{"experts_per_token": 1, "activation": "swiglu", "moe_layers": [0, 1, 2, 3, 4, 5, 6, 7, 8], "balance_bias": false, "init_std_router": 0.0105, "lr_router": 0.000915, "optimizer": "soap_variant", "train_tokens": 1465000000}
Below are experts of layer 3 (counted from 0) of a mixture-of-experts language model. Rows are named router (the router's row for the expert), down (a neuron's output weights, with its number) and show model dimensions 64-127. Each number is 128 + 32 x the weight over its row's rms, rounded and kept within 0 to 255. Numbers have three digits each.
After each expert's rows: a language model's description of what the expert responds to. This comes from a sample of Wikipedia text that the model never trained on.

# expert 9
router:171134125061184138135186094097118144182108133110176147080193142147158093170140130103151112118167113197123103136108142153144149144117066143108150205138117130165099153172118130128146134107137131
down0:179120090131122108084112171145142136111116126141099129155143133121138166155109231186102133143137107120096135122140122118153108103125192068182146133106165108112120134128106102103104134126069077
down1:116114148108145127147173134086109099082126096100148089144139137136131159079101158143171153127110123117169086139138142107114127135154054143094181197132121193095134089111129189071162183104143122
down2:181128188178105142177125098086136145119114150130114177099181110115147151099151157095115141147123115103177050083140119096184093118161135158155096128171171089153074150101124118096123208174095138
down3:129092155124151172131180084108158181098127175154135147151146109111102129097097149149119180103134188141122169146208156191098100095109121089131088166147113065153127135107113147109107134063150118
down4:171108115015132105152117081094146122095120125099146152159094095092131099170131212169131131076153157083136099169096136120179121140105127218088090196115099139104134089168099164140167130118103159
down5:127114146168102116098135137223169151160123124131134118126183148141132136117145130136164106092121125109116161130216121166127104138196112152150089150148161104198190152168116067108143161152119081
down6:088119063142083111145199139136146097105186054131137151199135124119122109158188190193116126116053156163118171114111158128105148171066126109062103154152126103164138118151181162147116152091134107
down7:108138127105126127173178087061112120110149166090070092108150082090128142154136129158156159116098111134118108178080074151128128086110160160126094136175149155176136093068117124122115188114126135
down8:116133132134174155086135155098151130171134106072214129178125172097075153178199115191111127149122126119128113080092164188157142140100127133078147190085136151136132111190155176115131146112142132
down9:071210148129165110120111138128113107150121084117130148151169105123098095172170124121114163156119119118136151142133183151095115173139162110105110170150104065157129188132158096160117205102114116
down10:139089181122116131112084156126118113122107125133071157137130141110131133153123205125176099138168134149158130099109142165156147143119107086107150126130156102161124098199102137142108160139161104
Description: Prepositions after heads. Prepositions that follow a noun, verb or adjective they complete, such as brink of, dealt with, attached to, against, among.

# expert 10
router:089114165148111099091163100117096182130142136152137147164086146099147075076128087103110110107102153122140109170145116101096125128132148182129061131182175155134057157174119138143146083132086150
down0:207159096171154128126169162135132128099151107091111093081114156098118126137181176124118061113098127079111111142090087125065073126158226151073132091154100151158130121123145155079097125083047085
down1:072124134094146093094152124185138123152079159146063116104163147139087141114138094142114108129170115153133082059095095158135084172201114117097082031107075126124177067137097152119100090189119127
down2:128168133088066148126187081133142160100142116080159102141123130098118161158168117100125168085103058124144117137173149154152144168145135123187108189151118126149148140170183150127111142092187171
down3:155157115150129108110172112129111147115120083123105145067111185094109173083143119094126133140102129112098121103150104111097129125088140133076155134183147110087145160124140060123134116158167130
down4:198115082152088122105096099189104144104131097112108124141119087135086143133132165102150180218130180153190145145130103124165104091125133105150108148075176158182115142103106087135160142213150154
down5:124118126104189123115079131138165094146099137131122146127103066102149107164101097191153153126126129173100122142161136129149143125143134104171098180072128157075112112179130123088122128134110123
down6:155158087097160111125107146146170188141122139132078149094176148093098104160143155158094178103098150125119077141073092127117164149122112182193130072098167084137136103078116103145105172127103125
down7:176120108148111112114131042091089104088124136075138066100119156126160129139108125169164137126131150165112088109115133149117184074144141152127180146104133165120119167112120173096163150143119123
down8:085143133140106102120117137114164096106086133089117141125064137149158135130074139170160127137135154157136182177086118150201183168160112182182158128148128152102086089053089123121156152111067143
down9:154095126098158138140165112055162117165155108155168127101131102150174163123147137128133077116124100148102163133102132111176125093141143119148182160127087188117113142093115092115135114070127138
down10:202108098100122106157143107144186161106108153176122087094158122135194126105094156083117115100111103141119131121118133148169116105123157175159114132119116115103171073108149102115129085031077115
Description: Distance and ordinal words. Words like far, near, fourth, sixth after an article or preposition, plus "of", "at" and "in" and odd word pieces.

# expert 22
router:160140150129164095108165082159146093178132091154090076150104211145162179134127115120069110081162126108160099114155148098148144135171046127125098135183113158131159106163125080117142148074127039
down0:123143135097091127142153166110132141108138052106134135216113139130150126081138097080097106110113179185079147105125125105160178171139092097123112117131100112132119069114096122140126119089176097
down1:183101182078114178123167106150104161113109125113194136133105127143165199098117157153125112111085086135103135126126143134120161097099184109212161112141116124135063112093160117207202116078175111
down2:156170126100152163185164170151129124121105154095181174124123125170104120169123041127093122086140103123189180101156155094083125134158102141160127082146059137128145116123140113090148107098086190
down3:112127139142184166134107180164106164126145159119086115118186133104116142119137132118145162148121135085132101186106109111114151083155197148074144130174164132135101125125181136108127126143082163
down4:146140135145161105096124115079073132069120129105141137151103091155176170132156132123073128165133112058125123097103084152130122106124100118098198098149128159167105066147110135082134150182136112
down5:147144151162127172141109087176163087158157133091191110159097129117067156051110124154125122198166103110139162163062134080090144144110139156112129127135121171098118124159123098149159180174081131
down6:159143142098098107137142129123090169121132155135147103141085199090178096116170073185205174132134128120149145101080141121200131110082109165127129118134104155159137127114105140105116084109193112
down7:175105115101143169158135096134174124097145107112091079057118092132081150128091118132086144130164122126152105137166181076118099116119117097159115111106157117086100125174141151156095151103161127
down8:113152131134050105196080187215128123154138115135121080128148097107116146191120168129169119192150159146140111083127117060157162130132181104132095122063186150066137059124075164135146122134137137
down9:141127049102115149106156163129071173148140170150125123072147118121146136102131090175126127113206123100156115217108157165212137060191122152163049135134146104095084191100082138174127136124136149
down10:187141120102129144147109111168124159047105114162175072153080093151152172113132125186137138109178173103124118176145137103123123133183115125117189140178099164194150129159087102069131100134101154
Description: Mid-word letter chunks. Short letter pieces inside names and rare words, right after an initial capital, such as in in Grinstead, il in Cheilodactylidae.

# expert 28
router:105111093156082085096140134068144152062191095103125085185116112146154157159122086108154169112125056113058129147142155099041134127150153106120134147085186143127170165167138141101116103120104088
down0:130122176125115132083109162120169108191086106126089150152121166125110138153123128141129102141104102127144098172156129130149139165130131041140106156146141163104140124133127085120110203180143170
down1:188112133110183090129099134179188061174173096104143141115151097104171122145170151145070096096124158084166132144176141116105122209137114130051132115127123086096113153136085111106164119124069169
down2:151170158077121071073178161171129140152130122157191155108079160130116111111170143148181161130133096124100147108107097128131149079119147089124106085105140128146163098117127146131151093146118164
down3:097133098111140125120056182107165098165160141108105113142170107097148077149122096116141168156135105093176077189161136157106121153096180127122145165119136083142168153076196100161124137069118166
down4:136051093173145097111077155090162084171081134219133092113154114168121117196177138184143119154137149096125088142123125135170103139151216153119116151184159059039131129164118149138118090077102113
down5:148093175175170197110083115151124097095103110042145138124110114107086159197192156070140124110134120089165121135104094130126150150123101153120169173201171095145161099152185160145061126167121138
down6:119135098160111125103123120171172121155102130137175185154075130143142134161122093175119110195154076138133103085120189059144095162121133094134059065111176185144115109142160101103153085136097137
down7:097088113123246136161098166092110161131060122122162139132162140124133086165095151107106151118116107179135084113116179176157131125123116133129070129084074135125141095152124105131125123173154093
down8:092168165125104145079115111100184104163111122173158083097179119108134142156092231105128111086244179130091143107091137108124166112159141084108116106084117162152153158154002145158132171103120154
down9:112161100133142155111114106154102093133080115132189172113107123098218095143118201134139176196159141121108132137111095137160157192156136147144106126154145101063089121123124139107139046131167176
down10:148192114175115110091088135103142182105170101125204155114169176074164143098097116141119069125166145153184146115128134124148115126136104133166161109126134039162152143081103097154114132105193155
Description: Year digits and eras. Middle digits of years, such as 199 in 1990s and 181 in 1813, plus era adjectives like Roman, medieval, ancient.

# expert 11
router:094151087064099176140125114201107123109096176187140070150142083113177141095097082139153120165131103118100064137111142172096152090123124127172147154139134115142151171110076165189150146103118183
down0:111121163125156121120187145126126135079143121121139106108191070177156100188130163167161133132088122132148139139163095142165113105110187101098206097090127085103142093097077115094137168112093079
down1:145146187099160110134096108177132177138121105084168107067140133116088086127102132092105167094133113157119127095097143122103107111142138165096092156128044088129153150177116153144129148195151137
down2:139098101135096098171119154140126058106108183098209145145145136215121099152105125145146144127116170190159176102111140120152156127147151114115130053126081169176134183150146101078176087141126097
down3:189096120134141094094131063132116110132105155110111145088175136082071074101142153153155134189154109150153130119147118069076095113153182129107104142169132043112174060097102170153119027141150153
down4:116156144190089135117122102156118095103101135176150085102121168089167136112140128164123122109161105126149143117176200088095102107182147079088111185181181090093039162181120190150125131142119179
down5:159173134119178202205136133112141131155154165120105137155100097148101099114114110098146125203070109102174118155093179093145169140090104117147061112128127120081127181149188128098203130032042158
down6:139119163161107150151118118181102151099085160109143165198158139129066114164056128071077138171108157154124084124100103194128148108111114118138148151194144136113122159135174110184117183087120123
down7:142117152133095085113157161055138153154133057155225170166149090128119106152116145120083119099098078093134161130107101109159148066136117167081155151051128109153116168111139120121118113176145115
down8:164096127085111105175110095096123117089217129069163113107198142167091103168107142138125130063098200136164093104069119167128118213146160119114208155152119112108152099074184110103070108127132105
down9:129114152107114109099113123132136146153163122122157171055085088127115103047074174123111123087124110120185144098124119156151075097107171093203141127135064180114120178103107081107120112157074128
down10:138199055148128169105063108121098186147113146063134083152137090093118140095127154140120125094110190163139161143108100176130186097132171134134103096115077144121163117139145144037128141040125132
Description: Semicolons in lists, coordinates. Semicolons separating list items in language classifications, road junction tables and gene data; also dashes, degree coordinates, and words like further, either, while.

# expert 17
router:079095151107106127110133122110106163125122184160128101139098141113131110089144107096143185123144116167134091178098124124100129097178104172136074141171175105132068185144147105132153097150112111
down0:152129102113118114100109167075126164134135071129135128103094126093175209133131167163093090123184146126160185087099086178130136233096161074127106118092134152175099120137141141150131119162130166
down1:147122102126148115097135101100137143121098100149176185098117084092096064095077083161121143157089143068099151096147161099134142171142121162133148136103157120131107117127175156088179138145165175
down2:148123101106124136083134118090107100114104159093119165124135169075119126212085128194062151097100141141144165125179090166101150115139164130193120109159137106108109136103082129122136086129089124
down3:132131132104128094154108151140085161128087087144136087118136143140188131163178122104142128136176189163127081145100076137171100165084069082148171150107143173149098101115162212147154155128155140
down4:152054158063121143103180110150110135119131174145083094132047079116079122141123107124149115161118100127152098133140117165134174124082145127089119109122138115165069116090049139186198127161161178
down5:135111138118182084152148157107147114128159125187113192052141132107136136132112087156124109146154122077209223092127136166115054157109128163122137077133086127099139115120127159079162149131139057
down6:159118112084129127108134092144172131087157161133145068064115119108124091111100161133130124122083087117159161128151133160177122124081131147134146191127183138138097096144125113137092143143046115
down7:089103151102136137181118103052169124043106191114147174179118130174077160143158123131118176119147065123153117110131109128089101195099107153125101158165178124112142166156177157130124168143112144
down8:093169140057152156162140118113173111112176194182133141164175115117072088079130133065144092105091121200133125141150149094090165069130153121110132138139155129165082198126122131100102161145140123
down9:132095191191043135114141088174147137144138144177068133120115105146175143103125157144174056102156111123152120128136145110126112116170194173126115131158093068164123122131154125163115144115081145
down10:126124122132131141109121119174168189148086148148131119103170128113145112111092122129111081122091081126186125144102089157165142112120170070072123135127089102172122125113157151092073096111132153
Description: List dashes and function words. Line-starting dashes in infobox lists ("- Area code"), prepositions like of, in, at in titles, and LaTeX math tokens like frac, ^.

# expert 31
router:130119195183141187104117126164169153140094164177115115171120162111154112138136141077136097113124153128160162177143153123131102136083112104139141164200096098124046165129144143092132140131167166
down0:163151115099132150149188143123125074115122083134185179116180140113159125142121089131127142126141100100145148151118088238089127121140131037136140131114146191169154103114112150136143106099144129
down1:150108151126119152086079116143167157080153114143163092125159101080193134114163081191100158147163130147138103131126113115168124113105145115139143142110118191137130140158146109158098151088135125
down2:134174125119125169121131111094135141177103154159071126097151113117136197096113093129162106071161133124152111082101146079128164183121211125187134186119089089144120128146153075099155070185126137
down3:085160134096121145115183086183132142147148147069061111055178133146103087086145140152113150179108089125157080162124138178107152081101101142125123176179098163101142116192069119146131114097141152
down4:140143129102104151100120163170159114169153083118122135178112108058160142081160165119102123189154090140115130134135179130132127157066102105124153130144130152074132174116128189085077137136106156
down5:096105167095136170131152128071116116168110108138181109111079179140187082035108108150122163098143105143163172137151153094131129121042152102111079122112083084119102187091122102157130123132113127
down6:060145111126056080138170150154151096166138113174162141164114134155141081141049137163119163088140118144151167205098121173106137090060189123146101125169129139174105121121063091118084129137135161
down7:187043092097099124081158178154115203167115148121114139156123109129197120094139138168180172158120154136150159103135123097174125152109114111163096152139118118119130158093164088122168139148130149
down8:160139104167107095175147131167090117119127114144128128043117144154110143133110137164115112136075141221167154089143059089108058168143125168149148114105066072171127098103166189116211137085125149
down9:145123134126140078130140117184120152157167122138123169123160149092100182139121112102142093076183100108140119123099181119110098090132167108155146102137098141118114144101108093127135063142125124
down10:140141161168192187120113120120098145118157118099078143061135138118053146114163196150132111104096113157088093140141145140168133114152174163130144098106056148139079085147133188130046109155098143
Description: Plural noun endings. Plural suffixes completing nouns, such as Patients, cyclists, exemptions, Packers, usually followed by a verb or comma.

# expert 6
router:154121163112147125133135099171093122139082139140148140052131122118112093104080059177132165122119135170103164116113171133208068153139100153160147196108147121118122080118094151126190147150142140
down0:094109105107093112165157121129085172104136139123175125113122139076131119122135146101112110025161149114139111070084088122161089048130140092060082117110101082203066161079122137114172125142121146
down1:147187158029177117166097141112154179178124120125083143146079114175076119126139104138145102093126087099116182138122107134162138143188145100077065149142076095157163093084164085136097167116118117
down2:126112098091145130110209116070112126093204107080160099190136157078174075145174130088104158111098162133154107148097112123101121100108158085172063104142166112126105061143124114118085110097139112
down3:071107156158172137149146132149111074120101102138142119136122049150116124134088140100134137130112128198168077165069149085162139158131084097118122165145124131127086095141152072144134116142175081
down4:103145100104143149159147114097118167130127077160061116137142063126115162101143046138162076133105110092100091122064099147106114122072109160113142151134181158092174138153143134202206130091141166
down5:127140138136197170141118077082121208097161087117081156165115084148157090154105086135141105117151100139178113134159147126076170137109126095156093142133195159116105208143154144113090180128103135
down6:097198159069146163145142126154120146080113158122128203144100145127097107125089108135119169148072123063093123112193175146160148078108107162115170155156138140097119132094134045139110164146107203
down7:191173091107111141129111130176105120172177110181173139142120136120129130130144154137127132152141128111101094164106155139113122161121153133204106127118127124149185140159134154083129163129119132
down8:143123087124142136072090072102144170085157137082191186067146092128161082169190085121130112165074134112124092138139119116101184108150121139232126049186105144119059140162143109116110107137096078
down9:141108111151127123117153183142155139176119055108121094124201121158147075105070160117191107120166117123138122164102099136160137126141114071126104145163093075141193179113125121172097143148127121
down10:078108162080126171112151179139083136120116144101137184174117178157107129177091145140103129095111157148116141168079098135183212119130106144143157201153121102083118111142178135172130147147101178
Description: Coordinating conjunctions. Conjunctions and infinitive to joining words or clauses, such as and, or, but, until, nor, and to before verbs like be.

# expert 14
router:158147163167168152156132102152110115071123083182103096128175135092130162179171121160124103152110127131146113123159191138110122124100108220152113148164144120122132154119102052136104111131134176
down0:112152088107141125124113122113155125137138114155159140110152059148123196133132104074160158053107138117133139135097087186110191123182113141167140168147116194172082088188116115150127157147081100
down1:171085112109109126182175055111127129125095162109097138205095057118099044131138150122123132147078173101193134096112108145116156103127144129127104149116170099130106121165077160138072096104129175
down2:139118128165122150146098130111083152120129135176144098069056131090109162067125206185086121126107132139136189140120096089110096146129118106149126068122119117112127112110138050157138079090122141
down3:083093130159168154165164033161133068135195103100086079107096109127167086149129171099097156140118097134089161077103121214115083116160117103094146169137122091086110127148180157128146142197130126
down4:103192169147070066151151118044144120155210082092123183154101126149131127125060148139074138153135085052136114114168107171118133156158129085100094104135089088175158102099168179134143122090091155
down5:109136171124089190126123114079092143125144090212139126078129098117188139103068120164129170130117087103077117090106129119108135159133089136144146121220188079130135085134177122123185143131176152
down6:149184093093143137097137162085182149149167107125130150054113115234114145152130101111166122184102130128224125127126206179157147098103072179213164143123171129106123142129124159142070101130105062
down7:117130131061103107113124118140164130117133103147148124086137087186093124117081101156138085143108120112076108204101171125153079138075121068170094139085149103157120126049152147170160030138154050
down8:101104166176168106159147064131120106138140156130125085148095155164139141163151162122129099127156113097108090124100098169124171159169160137165111131136104135154156082143184135170107117107095117
down9:155138084123098128117154132117075118100114111064127120115118091135101085125122121134112122122214109147149111127098114139138094110150094114088098118148118145076149118111197192137103164154186133
down10:120140131095106145113140163090106093127158098126168131165107148092095132152155142101104188142126145070130098149102155116195170136159134082137150068099117176086116158102178125073115135101108129
Description: Surname and place endings. Final pieces of surnames and place names like -ville, -ington, -field, -ton, often as sentence subject; also spaces before numbers in tables.

# expert 29
router:112095108110135165125148098113154152140127149126121104111163068066127094095134119119099130172096173104098169124128116122168124104149094113151097141140123053144126103155142142086119086153111161
down0:084139116112099165182167149061109105159207086132107162068111120171154075140103151168131137144133164119071180181067145123143133147121113110121137106121148133132111136115160088146110130145077126
down1:101157123121106131147199129113131100138112120149150156177181120179163116069111077141153157126141102137136109154159099161126132102172112210165131138120108122074078104090129115131097111105176202
down2:075163126067101143167125151051107107086081106006111106113129133099135098102101155111123120107096131078100066129135131143092205190132128136156128154111122154170110176090096157110058090081129212
down3:141141083144154122148077112066107096118114128160161080065123091173147140104175172085168125109130141149137085162128100063108118135137177069179140095094069094072074120212099111143095142099127155
down4:141122111156076129099137132103109099097113157180128135110174183158151112173180146163107107186190165134070090075126092144145159134102142107086143063069083196119070138104138130123086069216102112
down5:091084105116119216173182089128151076192129100179098205190142111093184158095122146091078120158140101154165090097137197189138158119141128176164157119159108148128125120172128100067080145158130145
down6:080056128124142118133112084091120135184143089100137187111142121147210013125156083091068158085131131188098218085132176072093147140100155065109077131163154182172138110149144158080113086141116167
down7:142099124107122098189133133171085160164115112078116082178170183094156114157109111152096126125087131089120090125072155136161115149132067189193164047107114155165132163114136075123114159145088080
down8:110153162133086154148127128093173144124050140148149179146096086110170103163054094180081091090153182094169132134178127132155182123194173140122066067111126174114108115140159149162038118120171133
down9:208094097104111092133163117156133086146085130078143081124054132129122165156179134087182144148122109142150147146102130188106151127159110108134109156124173120171137112119119161185206151132151129
down10:189111136137125091085058095155170127110115105140156067172125185139165108177125088104160086082123136117136130176111031153176105068103085063141229135136116115140109100136079125180126189135163081
Description: Country names ending locations. Country names closing location phrases, like "north-central France", "Fukuoka Prefecture, Japan", "United States", often before a period or line break.

# expert 1
router:172153122103132159161111139159138184167104160085091108141131107138112107148118153131131163153101108204131126097082123161153121177126175172140141176090097107117147143148141138118148136147119082
down0:100094117141123116071175128095154125128140208124133143145131078086080128141203132116133044172198089114131145094123123145143127081085130111105160160148107145097116071135151089144096109133110160
down1:106102145135180150143088141144156153174161126172140143149112108141175170143147137097123149127139134151172083136084145175140144113127136215138189193158110164185103130096153147121101089103145128
down2:141103097163134121067137092062103136124115141108188141122092092080072099079119142173086147069099094127151117160154190124135140153114131143105097166083133122115146140132055173091111080169195173
down3:116104171129095134158128120084136123126139118109182217080102085168091178104100134131108118146128145120100159109128069103163209160245133148151162069144128123128090127105130172110134087145098082
down4:103064100126129080178099130097071106100158148107136149091146141172125122186137097152097153109098107105148142141120102139174143165125160121160066174127097125098154145076132122153159142121139146
down5:123135125087128150114163128162111125155144130169163116101109149115127117148201137129121172099132078174137120123102138108097130115135152101183046105108079101123051129112112115133131132173158090
down6:084094126140146161118186149159140141107107141108151115135122097142103108181135146147160109108080161160072119157136117148114087155183150156083106108124121120125118189093080193136169142120177142
down7:145115083162115116102193155180112132127139152101152158080130131123158190132178155111114162070127138140174108108164190106122176149173116131145099139097110173120079135176134111091126143125105122
down8:167101103117140081139089146081139160125129184094137153055135079161139121127088112156111177116079108153122127046137099099169099125152162102181088186078138049144158165087082128124117071075107120
down9:106118188110160128093188152113101133129147135108114181121157121102061094221158138159114122121059124084125067105195133107156187115133162174138112100132181099137080083088128164128143114161120081
down10:095123113158168143163156096144184139177141135111070120092233079199160078117086080141143115128142146103110086152045133233080153104094133114155129172143101144171153184119108146034111123132120129
Description: Quotes, slashes, separators. Opening quotation marks, slashes in dates and ratings, and table pipes in lists and tables, such as "The, 12/29, 3/5 stars.

# expert 2
router:110104138128118150153114112145136187177159141149121116153108159183112073111163121106097178125183086110063067191068129126074106100106135162149097158116142190176127143163083102096156101156093188
down0:172122138136066181087132184120123122162129156188081169070150108114075154094114175150129134111142132142156118105130079159157119071107197168079130117146105136140090084119119104166082117134086131
down1:197096166121108092119102129124128131111154115102126088149141155109132127091145113161080103146125120137121100189092119198099095148134099075145158101125141131077132121083100114081165115145133093
down2:160186120081150144109092148121076154147143142129130128119129196129180175167135115167094078176083145142213205108110176142116115125136125169211111099088095177175108125112091139136173135079153138
down3:074102192140144105191185080092137152118204160162115097173113104093167147139092158112132184154153149121169110144130142137121144164098096168111133158086162103137147119101029138116206101166157111
down4:135166184118121108134132113061111088144163152132123167095072163107129154146108055147127127121160124118061151161110114126056139113119127154120131143178164116124095125149205095166201162148153150
down5:137181159143114125099065140137098109167149155161125086080101168133148155127099084163152150033084134095146088141169111130184107162076131155132153195104165102079111161133062093098182134148121184
down6:113201121139138178100153161131104097086134132143172135110120093141144131159154117153113123100149051132142124124086140109127164151126110146092150142180155190133110176154174170104116088102106100
down7:097118081130108123138124107092105098117127150108187170050123181169192103141126145069094152129123132084086120123088101162126141138112137150143154080028188193197165162097156110104112132150129123
down8:146088113127098148173142125172132115161166141110171125111100152108111126153135103122109154128098143083146177179135169133115097118112063065150161145147112141164133127086140131116135060123102116
down9:157105126143162113143102099143122136132168142102083044134079110123183165166128120142097129124070127123085118136152100133059142163084093102066127119082161168089129110207150129116126150154125142
down10:130134056122152135133135113093122151090118155086101118094168188095134198131103144118196125139112104182078169139121126144137102097178050127177104064067149172111100139117101128171150145178144060
Description: Copula after superlative subjects. Verbs like is, was, being, are after subjects such as "the best-known example" or "the most notable"; also Thai and Devanagari byte pieces.

# expert 8
router:123095149124123124131123145141138196145122133069056150132155128161147148122072072135151091106147099121062079153143101112148121064177170142126078159123127164153090102140058115147168163197130150
down0:079206106120157153130099098147133166102076086088125113101200103108088147157087131103091154183103133174164117140129106157158157110097137114178113163155088127079118162128173092183046066131125127
down1:060143149114083148103080099161087126132096124154129141162183131076083137106120122107107112084113147106109140100115109061167124105108111134128112165143171212097084129131149162142095108076153125
down2:163135110139135108128152157110178183085116129119138118148078162126177109142164136127134100115089182177109158118137107158101144094081148050144136113085112178162099147184153078117046104090109120
down3:154124127093110181161176070099091138117163153139118077140101125175122150149175137108107089103134139146121187183066124191066022099074109155150134069079117166088155107176171133095096157135125114
down4:149163087139130096121130118102182107064141172161114143136072126110131139108122103120195133129098159135160126115141163110130129168125167114050128140110169129108133016221121155109110146042106090
down5:119090156101091093092163137068149163208199131143108167170162132116157104115085106096080095140126151104114129101093078142133143141132141065112089131099115100113126153096155200118188131117101185
down6:132152057094071073158191104135091133128158130105150084146109125132171139091165134112061164124084124130155092101131128149111126128084109138142109049064090110133116171120170101067143135111135126
down7:170155156093106160118059101107139142172203097105144132103140127077105108155101093084100104072087102097188078114200154143176073160174111179136113202140146100124109113108178210068157147092118139
down8:093125134126110113105134065106117152112120138169135098157129145081104158136136163112100115138093136145128113106132118144186116166119161163125169168121170110134123094152171133176107167146124167
down9:135107107119101130125169106191113155138089154146140107179126101104158078142074130135146097122095199172143117075076154066099110128116147130135097079127130113126109066074170129154075139113081183
down10:107133086128117120139077107142151134141154066141094113130131150135086199149111156120113133100140164130159115098094134179056139097120100096124137128112070164102073115121143142136130141055148160
Description: Commas after introductory phrases. Commas closing an opening clause, such as "As of the 2000 census," or "After graduation,"; also position words like top, along, half, below.

# expert 19
router:119122121111122124151159135182174116099134108175118149099115160129109131133121121139168130155096153144092167138105180105150151110086135149122154181138099133105145177179114105131179115100177128
down0:169097132152133147155185135175154094144097183165155112151065146101088105150126149105148103082139098083131140184151120157125113135120137168122179211080047168170115125124098185122204120089130164
down1:134091142151116119135085142106169111151095103112092086081042145127158128113127134123191206112142072145101148115163074075139130145156141116114114135118111132117095099167123073157178093179126129
down2:165148085087137147116122139118156198172133043118187109148120131115112176195147126126083146110133122144144122083097106130138135127118112110192115142181137124101182141115184156154078123097147134
down3:077156149077152110161115160185105156101192061050127163069107125130158140100162160148104192161160097113113177127114093151131112133184048078129155114140160151146166129167097155179153093118117101
down4:110150127123144107154213166093129068144151134161145158076114123134111047137099127111048144118106125106162172119180156092163143135115175142093038190074134124153120138127120134069102133118118123
down5:127129124183166156115130121121151119144063125154172124150088108102161139089135108132174129109111185098158091145154108066104137193101119128148116122165128112117196155145145126036099124058128141
down6:137124064144112068117126109109175169157133176166129113088064114159134122131169074131154144126158214085146148095161125090149133162057139101123140175150127155168121114098107111075122093159071116
down7:107151095105169122140115084098114148158110093170103148146126099095152161152082080111163081162122118051105106090059134139132103158139120153069091129129128173121122122083111151177120140153158121
down8:103147150127135112148225125101082192067116104088108168124151095182106130104146145128133156147098104165158116145055132039081144089160131121149141114190085141092069166131111102120196112097150141
down9:169124107099112122109126138118160087123112148147157152131105121118159173180109148080101096159142093200093138166200065172120106143101092099114146125133097125136102076079088094102114096087131068
down10:174079134064113094131154092146129099146101184139091150157138138143144103134124159084110132100174147194122122128153087167123133114078129117123130098110101133130165141115116097149113082113112093
Description: Determiners and possessives. Words like the, its, this, their, his starting a noun phrase, often after "of" or at sentence start.

# expert 27
router:102085091119141122099105143107081112137154126100129103122113131126172106158146133180130148147181089121137153139180121147145178061139078145121115168087123105090100184166115170166135068150153093
down0:182131135104121160118161122105104170095175097122139181165139037069124157141145182100091168113120108145144119148110180095085124183096136168098080106135139109158159079166094162095090169211102132
down1:112173155096095120118116146158189130163103161120153137119146173082092144175151128133146112145163130139092152142146134109173120149138138197117122116141159118143097113090072208146106177134146158
down2:122175199099166149108133110211080133096165107140112142100079122101127104045174092164144192085140069135158162149103088133120152077147124187105164189179123185169108053131145137140138188128124136
down3:112121113083116120135155163179126164104169141122150128129142127112080180130105173120080080128119190127108111105104229149127107146126069137139140127103140156158120180175110125132140141129144187
down4:057176064068143155106122203152103102063168112164117137163095145118125119130135108112137154136102118108070124152150160160176120082117071157139207140132036145152105127176126165075109164137137064
down5:117049109125107126158110162084118109182193119151109064142146076151127134107131107135180107167063232099124115119085112097171174141109071118155146095181114137177163130120100138123123053176151066
down6:170149149146136158104126105064064105142189126141122115119134192083141140112174053122230074141155135131138107127096122153162139119130091139125125111134140189156126142140108114109145105145127090
down7:106116179145190066139111156191189122208104111119146064116146104137132103105164108161149088134148117101077145151117069141185114167178131082174134133115218083114135094144128134142092150188158101
down8:175150107092106148103195108108131083169153080187120095188213072167195156157160081099184182129128136189132104112188106149158099132121098122117190087099182118123144077111117096138144159113134113
down9:174163144142072096078163150051113093144189107117117120112100112170117129101097148176093135130105113114083138094200072167159085098174097085047085133177057167126121144111149109114089131131133111
down10:101122141057114103169153116165151131174069127157101121132183168150123083063183081162184123148120096137075116143083087104108092123102092092127187115174111095173170174194099128189116115106149133
Description: Section headings and articles. Wiki heading markers == and === beginning a new section, such as Education and Personnel, plus the article a or an after is.

# expert 15
router:138122111108122131068104107171106142175144140124129138115104147082149138133127133113148147148123153156086105095116115098125130141089144145107119147062144056164067126124125151105188116136159162
down0:118119156123156113122169079130132151098116074059126079168157079083110121155115158154095152137130106133130104142126101124104101194142076089099135145049139157122194090114158097092125079143153113
down1:149146118107078048064134113151146163205115171156142109122174121133092148188173155106137140111104100163123049065148124112108106191145058149105172127157088110119091075083142177086161176099140226
down2:094132087099160139125115142107114165099076121122113118167144111141136103114198116085149147185154164117120151140112113187144212133142136106122096131109111157131186127114092138160119109101135079
down3:135176171126126123173110141077128116162143172143137135068116114148162109117117145087169131141160117191061178121134145162106111099151144106142134130181166150169187109146149121158139172130143103
down4:161140071119155096128085110110163143136157098168184102088159073103123152128107201181162114078142162091117163104130100156077167135112170092079138110122148162119143155139135076136118097159112098
down5:154133104090130139156159143116115091113131096100122143148107160117126177193124125129130108182078197174170111114098135159099198064138107096202102080087113162101131098165199061092090134179109168
down6:129145087114108165146137116172138121122119106168083119153125111125151194162123139196065143098091158135096102141124140075097156150100108138131146157112137144108166115117147157120145130108134128
down7:184127146116136112126075126094087091105160147168120141116065202116050117150129107088119121164165169072119143138106185078116118139155131119142167138097124142107147117117151136120156118089194155
down8:062073134135090110147118135145106129131175103123082095105126143127126154152100176096090125103136140083192155108102151144190126131116136080138145103139150152119117163121101110094093109152088163
down9:185136153073119112096122127140121105107170110132177089194087119079171112154163181109153130107143124129083090094168114148118034068181149091075168156152178150071132146136055067186131101146132204
down10:107169113139154166172168157122106097083126124087115147161165166149074151092101158167132127158047118123117141136125155137153147124177136144130146125156097093079120120110053155138161117126141170
Description: Ordinals and class nouns. Roman numerals and head nouns after modifiers, such as Grade II, World War, Army, Division, class, type, style, series.